{"n_layer": 8, "d_model": 160, "n_experts": 128, "experts_per_token": 4, "d_expert": 80, "d_shared_expert": 0, "activation": "swiglu", "moe_layers": [1, 2, 3, 4, 5, 6, 7], "router_score": "softmax", "normalize_top_k": false, "routed_scale": 1.0, "balance_loss": 0.0139, "balance_bias": false, "init_std_router": 0.017, "lr_router": 0.0016, "n_head": 5, "n_kv_head": 5, "head_dim": 32, "vocab_size": 1024, "norm": "rmsnorm", "norm_place": "pre", "norm_eps": 1e-05, "positions": "rope", "rope_base": 10000.0, "rope_fraction": 1.0, "qk_norm": false, "attn_scale": 0.177, "tie_embeddings": false, "parallel_block": false, "init": "normal", "init_std_qkv": 0.0383, "init_std_o": 0.0, "init_std_up": 0.0383, "init_std_down": 0.0, "optimizer": "adamw", "lr": 0.00261, "beta1": 0.9, "beta2": 0.95, "weight_decay": 0.0, "lr_head": 0.00853, "warmup_steps": 469, "schedule": "cos", "final_lr_fraction": 0.03, "batch_tokens": 262144, "seq_len": 768, "doc_mask": true, "train_tokens": 820200000, "steps": 3129, "dataset": "wikipedia_en"}
Below are experts of layer 2 (counted from 0) of a mixture-of-experts language model. Rows are named router (the router's row for the expert) and show model dimensions 0-159. Each number is 200 + 40 x the weight over its row's rms, rounded and kept within 0 to 999.
Before each expert's rows: "gets" lists some tokens that make up at least twice as much of what it gets as of all text. This comes from a sample of Wikipedia text that the model never trained on. Tokens count by the router's weight.

# expert 54
gets: "\n", ")\n", "s", "ies", ".\n\n", "ers"
router,147,231,234,204,236,194,201,245,251,145,216,143,218,199,136,143,144,172,224,224,208,208,177,102,150,174,154,202,228,211,262,248,149,187,169,159,147,210,204,215,143,172,185,160,205,162,102,250,211,155,192,207,231,197,207,220,140,219,188,156,328,219,187,209,241,187,227,149,165,250,175,247,150,187,227,180,254,190,232,210,174,210,172,300,134,205,197,238,197,199,242,192,112,209,198,139,224,234,249,228,151,122,218,149,190,257,177,197,228,168,226,210,238,161,157,169,205,251,192,194,237,162,219,217,153,258,136,187,139,181,196,188,251,238,173,194,137,182,179,139,243,196,228,228,198,169,205,265,192,263,238,238,163,280,136,160,195,123,176,219

# expert 82
gets: "le", "ge", "ate", "ame", "%", "land"
router,162,276,233,236,202,148,192,181,146,122,170,228,258,204,175,170,183,227,274,192,125,241,212,127,244,252,284,241,229,236,164,203,137,158,229,137,166,229,226,173,179,207,201,197,185,276,154,195,217,150,160,144,228,165,214,200,186,192,147,244,221,213,180,147,229,184,205,239,193,218,139,221,194,193,208,112,154,170,215,121,197,200,162,237,204,196,256,163,193,172,220,238,131,141,187,227,228,164,216,185,217,233,212,189,197,267,182,228,250,116,258,184,208,191,238,202,201,195,233,251,144,238,169,276,192,159,216,201,251,192,225,239,241,254,177,169,180,268,197,132,140,165,219,238,243,213,151,135,76,158,231,214,216,161,263,225,179,170,205,145

# expert 108
gets: "\n", ",", ".\n\n", " in", "==\n", ")\n"
router,244,236,202,203,179,200,168,195,166,158,185,142,120,209,100,250,184,176,244,151,219,207,195,157,212,220,209,293,124,223,241,200,144,238,215,169,177,184,157,201,198,129,219,262,137,208,156,259,189,201,204,184,210,118,166,244,160,159,238,184,321,226,262,165,191,264,217,250,221,256,189,176,161,189,241,217,242,234,305,222,185,238,168,199,188,308,139,209,170,195,244,208,202,186,202,154,208,226,212,207,191,197,210,185,233,202,184,272,197,191,237,139,224,226,178,205,209,213,148,147,231,101,197,155,180,174,204,234,133,191,230,174,206,212,203,205,189,210,267,205,198,194,207,260,264,252,173,249,157,254,224,152,176,257,132,170,170,137,145,208

# expert 8
gets: "t", "ts", "k", "an", "s", "ess"
router,196,118,145,169,285,266,190,185,225,102,233,202,238,144,213,211,210,188,216,212,240,257,78,182,183,235,200,194,239,226,230,202,127,129,293,192,166,225,220,254,166,223,189,194,218,201,224,163,255,219,156,213,170,267,201,175,202,182,213,185,180,261,143,139,281,222,236,156,153,171,249,257,226,243,181,156,171,246,220,151,142,216,234,209,271,211,190,145,196,173,170,218,166,155,187,245,152,241,195,230,147,246,180,216,207,224,245,205,236,139,196,225,185,199,210,199,232,188,205,223,172,249,179,224,230,212,243,171,262,264,269,287,197,249,236,234,233,228,179,151,150,207,169,205,246,182,134,94,193,203,198,163,215,146,255,219,192,172,175,175

# expert 76
gets: "en", " an", " a", ")", "ian", "ct"
router,291,177,231,150,285,157,189,236,202,101,246,131,216,156,261,195,193,188,226,237,205,197,70,178,219,175,228,230,214,248,233,193,157,175,259,197,214,205,184,179,190,194,205,205,238,209,217,179,134,143,241,165,166,203,200,113,164,228,206,156,189,241,168,180,236,164,239,164,213,181,171,152,204,245,207,99,198,201,215,139,205,144,157,286,244,155,175,181,197,174,149,219,150,209,221,279,137,207,196,243,176,266,213,189,198,192,196,205,236,197,263,173,207,199,215,248,173,189,249,238,179,191,200,254,295,195,251,298,209,195,148,200,234,184,191,200,215,210,188,160,187,185,225,141,208,179,165,89,206,139,225,189,192,175,243,179,268,239,210,123

# expert 62
gets: "ers", "os", "ors", "ames", "ens", "ions"
router,192,217,138,194,142,210,212,192,275,253,242,307,252,143,171,170,196,222,283,261,153,217,194,216,136,254,207,230,228,194,160,162,202,139,223,151,147,206,251,233,185,182,188,228,143,195,216,249,240,217,186,273,197,230,158,263,227,194,220,234,205,185,136,171,183,259,205,170,170,164,196,169,192,163,194,182,189,261,179,245,279,255,213,240,205,176,175,121,214,271,250,191,134,175,118,196,236,221,257,225,253,176,174,227,252,249,129,233,197,202,253,179,219,158,93,182,217,237,171,211,167,202,181,248,215,140,188,247,265,197,217,186,224,226,143,209,183,232,148,186,211,154,153,195,154,247,225,245,249,190,174,279,205,160,159,166,154,162,242,161

# expert 51
gets: "ill", "ated", "ide", "ate", "art", "ess"
router,263,156,145,201,149,258,215,250,191,175,132,274,223,243,188,195,258,190,233,287,198,234,212,219,219,193,248,183,192,280,222,133,200,184,209,210,177,179,209,273,126,194,123,256,198,193,213,219,272,142,206,168,235,179,224,233,210,164,240,222,216,170,130,209,219,248,186,149,235,222,200,139,203,249,208,203,207,216,250,202,213,244,212,164,201,163,229,166,266,190,257,209,157,227,254,204,237,260,249,202,210,183,296,168,157,223,174,237,146,206,246,217,266,212,138,115,186,201,245,179,183,176,213,127,253,119,150,239,147,183,183,211,278,165,161,234,160,230,129,164,256,183,225,187,215,206,215,282,187,263,209,178,205,165,180,198,132,199,177,134

# expert 100
gets: "ing", "ir", "ong", "ang", "ad", "or"
router,245,187,143,236,132,234,185,247,181,260,168,212,231,206,211,161,287,207,220,251,177,264,195,234,165,247,241,186,196,197,134,220,222,198,234,227,181,230,244,142,214,181,164,250,200,218,258,164,244,205,223,241,213,241,244,229,237,174,203,268,179,194,189,192,212,257,242,185,202,247,182,140,244,226,238,242,157,221,237,247,236,189,239,227,175,244,156,130,212,184,117,191,243,140,224,162,145,212,179,220,191,242,189,221,271,189,109,305,104,146,146,183,132,184,233,168,266,204,201,179,183,226,148,247,150,147,196,165,198,178,254,209,189,265,237,137,281,244,203,217,128,218,125,214,177,250,215,206,229,179,145,242,157,204,237,205,161,175,220,156

# expert 83
gets: " |", ":", ";", "|", ");", "==="
router,187,211,133,175,176,149,214,221,173,188,220,191,196,221,217,198,115,147,130,303,160,164,169,170,295,206,154,191,237,200,282,280,130,164,222,149,233,212,147,257,145,154,208,251,170,191,173,269,216,175,153,154,201,167,164,212,151,166,203,158,154,163,242,191,176,226,229,259,141,164,230,170,190,293,246,249,195,246,161,275,208,141,188,143,125,239,158,170,207,227,200,174,249,196,166,173,190,180,204,167,193,199,201,253,236,215,231,197,231,203,198,230,200,240,173,233,198,186,187,100,198,228,205,224,231,256,148,189,203,220,243,174,254,178,123,223,227,208,177,288,250,217,276,222,200,242,143,222,186,179,228,159,198,202,189,271,158,146,159,207

# expert 36
gets: " P", "ost", " ", " R", " T", "R"
router,254,164,118,173,148,143,186,185,216,112,233,288,170,176,168,259,179,151,186,274,219,221,170,212,120,220,250,197,202,201,182,296,202,237,157,158,206,206,273,152,187,204,171,210,208,227,202,212,226,250,184,175,204,148,202,130,232,177,182,278,204,231,161,209,210,179,238,209,211,191,199,81,142,208,246,246,153,193,168,170,240,205,200,239,193,260,111,136,181,204,237,202,174,194,163,140,170,245,224,225,140,219,219,193,236,196,247,203,211,179,156,194,185,220,211,182,180,135,162,162,254,182,203,128,232,205,164,209,188,173,171,154,120,290,153,247,241,181,194,243,176,218,139,207,172,257,182,268,253,171,246,178,191,246,217,250,147,164,266,194

# expert 84
gets: "ed", "ies", " us", "own", "ated", "urn"
router,170,217,199,242,206,228,197,264,235,157,176,199,202,194,188,194,198,207,239,214,231,120,225,153,158,150,156,185,258,295,229,228,178,193,195,151,164,138,201,236,227,147,195,182,201,142,173,213,207,218,177,216,221,200,266,196,145,198,219,173,209,196,164,273,195,174,225,199,170,216,148,187,166,215,258,183,227,171,226,198,196,263,219,202,198,205,193,186,275,230,191,101,75,205,209,193,246,186,218,186,205,200,230,59,126,174,170,290,204,204,208,221,222,168,181,114,199,190,192,201,199,137,184,185,166,230,135,235,148,148,222,211,295,217,120,110,104,172,182,221,222,197,227,191,180,206,222,232,218,252,217,260,135,277,125,198,194,186,213,204

# expert 6
gets: "ail", "ad", "20", " Eng", "eng", "ut"
router,149,182,228,160,142,253,205,197,248,204,264,183,228,143,174,195,265,156,174,177,165,216,234,127,168,165,231,218,267,152,219,213,156,131,179,142,196,219,249,260,170,300,195,173,277,136,184,224,207,140,122,209,168,211,189,185,220,227,171,239,235,194,132,192,221,247,233,131,117,224,167,159,176,206,172,208,131,208,210,134,146,211,258,220,212,207,173,159,231,208,155,186,198,191,201,210,187,227,144,238,240,227,182,183,199,178,246,253,194,279,211,205,177,206,227,203,229,180,177,210,184,147,232,143,200,239,243,155,146,269,214,245,224,172,183,129,204,261,195,241,199,87,199,123,205,103,197,185,168,188,235,199,128,204,131,227,181,197,230,143

# expert 123
gets: "s", " s", " S", "es", "t", "ass"
router,207,230,204,152,187,137,237,175,221,149,203,212,222,200,236,214,271,149,110,243,192,242,133,268,222,265,200,248,209,174,185,187,163,174,214,247,163,248,243,186,183,255,278,204,237,249,231,219,186,188,218,224,175,203,137,187,235,208,129,198,134,211,142,197,205,196,162,214,173,156,184,218,237,153,173,192,185,202,153,161,173,195,165,237,200,212,241,210,186,168,145,255,271,178,172,223,211,210,172,247,199,200,125,237,288,213,211,156,175,156,219,227,189,233,301,213,283,194,235,266,99,214,87,208,204,139,257,202,247,241,181,255,116,204,265,180,215,233,184,162,170,176,176,164,210,190,153,164,151,141,177,133,240,184,205,179,251,228,183,147

# expert 21
gets: " a", " |", " it", " de", " It", "°"
router,216,230,233,200,255,163,200,159,179,125,174,207,250,164,186,111,216,151,193,236,95,226,135,202,170,188,235,220,154,166,197,202,172,119,201,232,242,188,192,203,180,256,201,173,209,252,249,209,158,218,158,214,213,273,200,116,215,263,213,284,161,185,204,158,185,169,184,188,217,138,220,199,193,203,155,161,170,204,161,156,228,188,202,206,231,174,243,195,200,173,135,218,254,199,228,212,171,215,143,229,215,255,182,217,212,183,218,175,266,142,229,251,213,243,262,244,234,143,213,245,121,248,180,208,219,195,246,219,295,282,114,264,202,193,207,208,244,214,157,151,135,139,154,153,203,151,206,155,134,164,197,163,214,173,274,163,180,251,264,140

# expert 7
gets: "ic", "is", "c", "er", "i", "ign"
router,285,233,285,188,227,164,198,190,180,182,210,176,242,166,206,163,229,173,220,143,142,278,222,179,259,198,267,193,188,188,171,199,146,121,208,226,178,232,188,267,235,206,257,212,256,221,238,228,173,191,214,178,209,236,185,202,211,257,136,270,189,175,185,171,249,187,180,150,132,186,135,265,184,232,161,160,133,214,262,161,123,165,200,253,254,207,229,227,153,227,184,284,211,126,228,273,184,157,194,230,233,275,182,196,161,189,231,201,182,175,232,169,196,216,245,211,178,160,209,260,171,289,191,253,192,159,249,204,277,207,100,195,204,212,186,175,196,214,200,167,136,122,217,149,149,208,196,129,165,165,181,178,196,181,263,191,263,263,175,192

# expert 30
gets: " B", "C", "ch", " In", " C", "p"
router,229,244,251,155,212,201,229,151,171,158,226,222,232,190,238,163,244,186,160,166,168,256,135,243,239,212,250,238,190,155,173,165,179,137,217,238,226,234,229,196,191,227,262,196,247,273,253,236,121,138,168,186,209,222,153,152,253,243,171,268,198,181,167,134,248,185,182,180,161,172,172,228,248,153,175,129,159,244,161,134,138,152,184,201,246,172,246,189,168,119,214,253,228,174,218,213,173,176,142,232,234,234,143,235,239,133,240,162,249,165,217,239,205,223,260,259,242,156,247,222,143,273,189,177,261,158,238,213,239,232,151,198,156,166,235,197,219,218,215,165,146,158,197,169,148,144,128,145,189,157,160,193,247,181,263,170,221,264,210,212

# expert 119
gets: " P", "ain", "ark", "ord", "res", " Count"
router,153,206,136,250,202,252,172,256,158,202,167,240,211,181,185,210,186,191,295,214,178,139,235,134,146,202,218,241,228,226,146,161,227,179,160,146,219,194,192,136,163,122,155,206,138,217,225,238,196,210,235,197,258,184,325,241,181,185,210,185,204,168,246,205,190,195,190,201,194,251,168,194,196,230,283,223,236,145,239,218,225,229,184,241,180,160,210,223,260,156,208,148,109,204,171,173,183,212,288,182,173,174,285,169,184,187,137,295,203,215,150,149,218,134,142,119,185,193,163,141,168,177,223,229,186,173,182,230,198,129,221,179,276,227,188,150,200,255,170,202,188,205,191,192,250,248,242,254,203,280,214,213,144,251,178,249,152,195,206,155

# expert 72
gets: " |", ":", " with", ";", " –", "ing"
router,193,198,245,198,219,153,193,198,196,145,222,165,234,121,168,232,115,147,195,232,159,236,117,142,227,212,199,155,230,194,218,269,186,232,186,217,185,235,216,262,189,176,223,233,182,171,164,192,246,245,151,223,215,160,233,187,160,151,165,244,163,147,201,192,151,246,244,259,207,183,103,123,184,218,243,209,192,187,176,237,221,203,185,167,107,212,221,171,249,267,93,144,179,183,127,168,186,102,167,161,203,139,172,238,195,163,140,236,191,222,182,202,274,197,147,197,196,144,241,172,133,203,175,145,200,233,141,226,156,232,204,196,270,217,201,250,235,211,124,170,250,181,202,261,168,193,188,242,173,254,173,223,175,283,198,225,166,190,253,237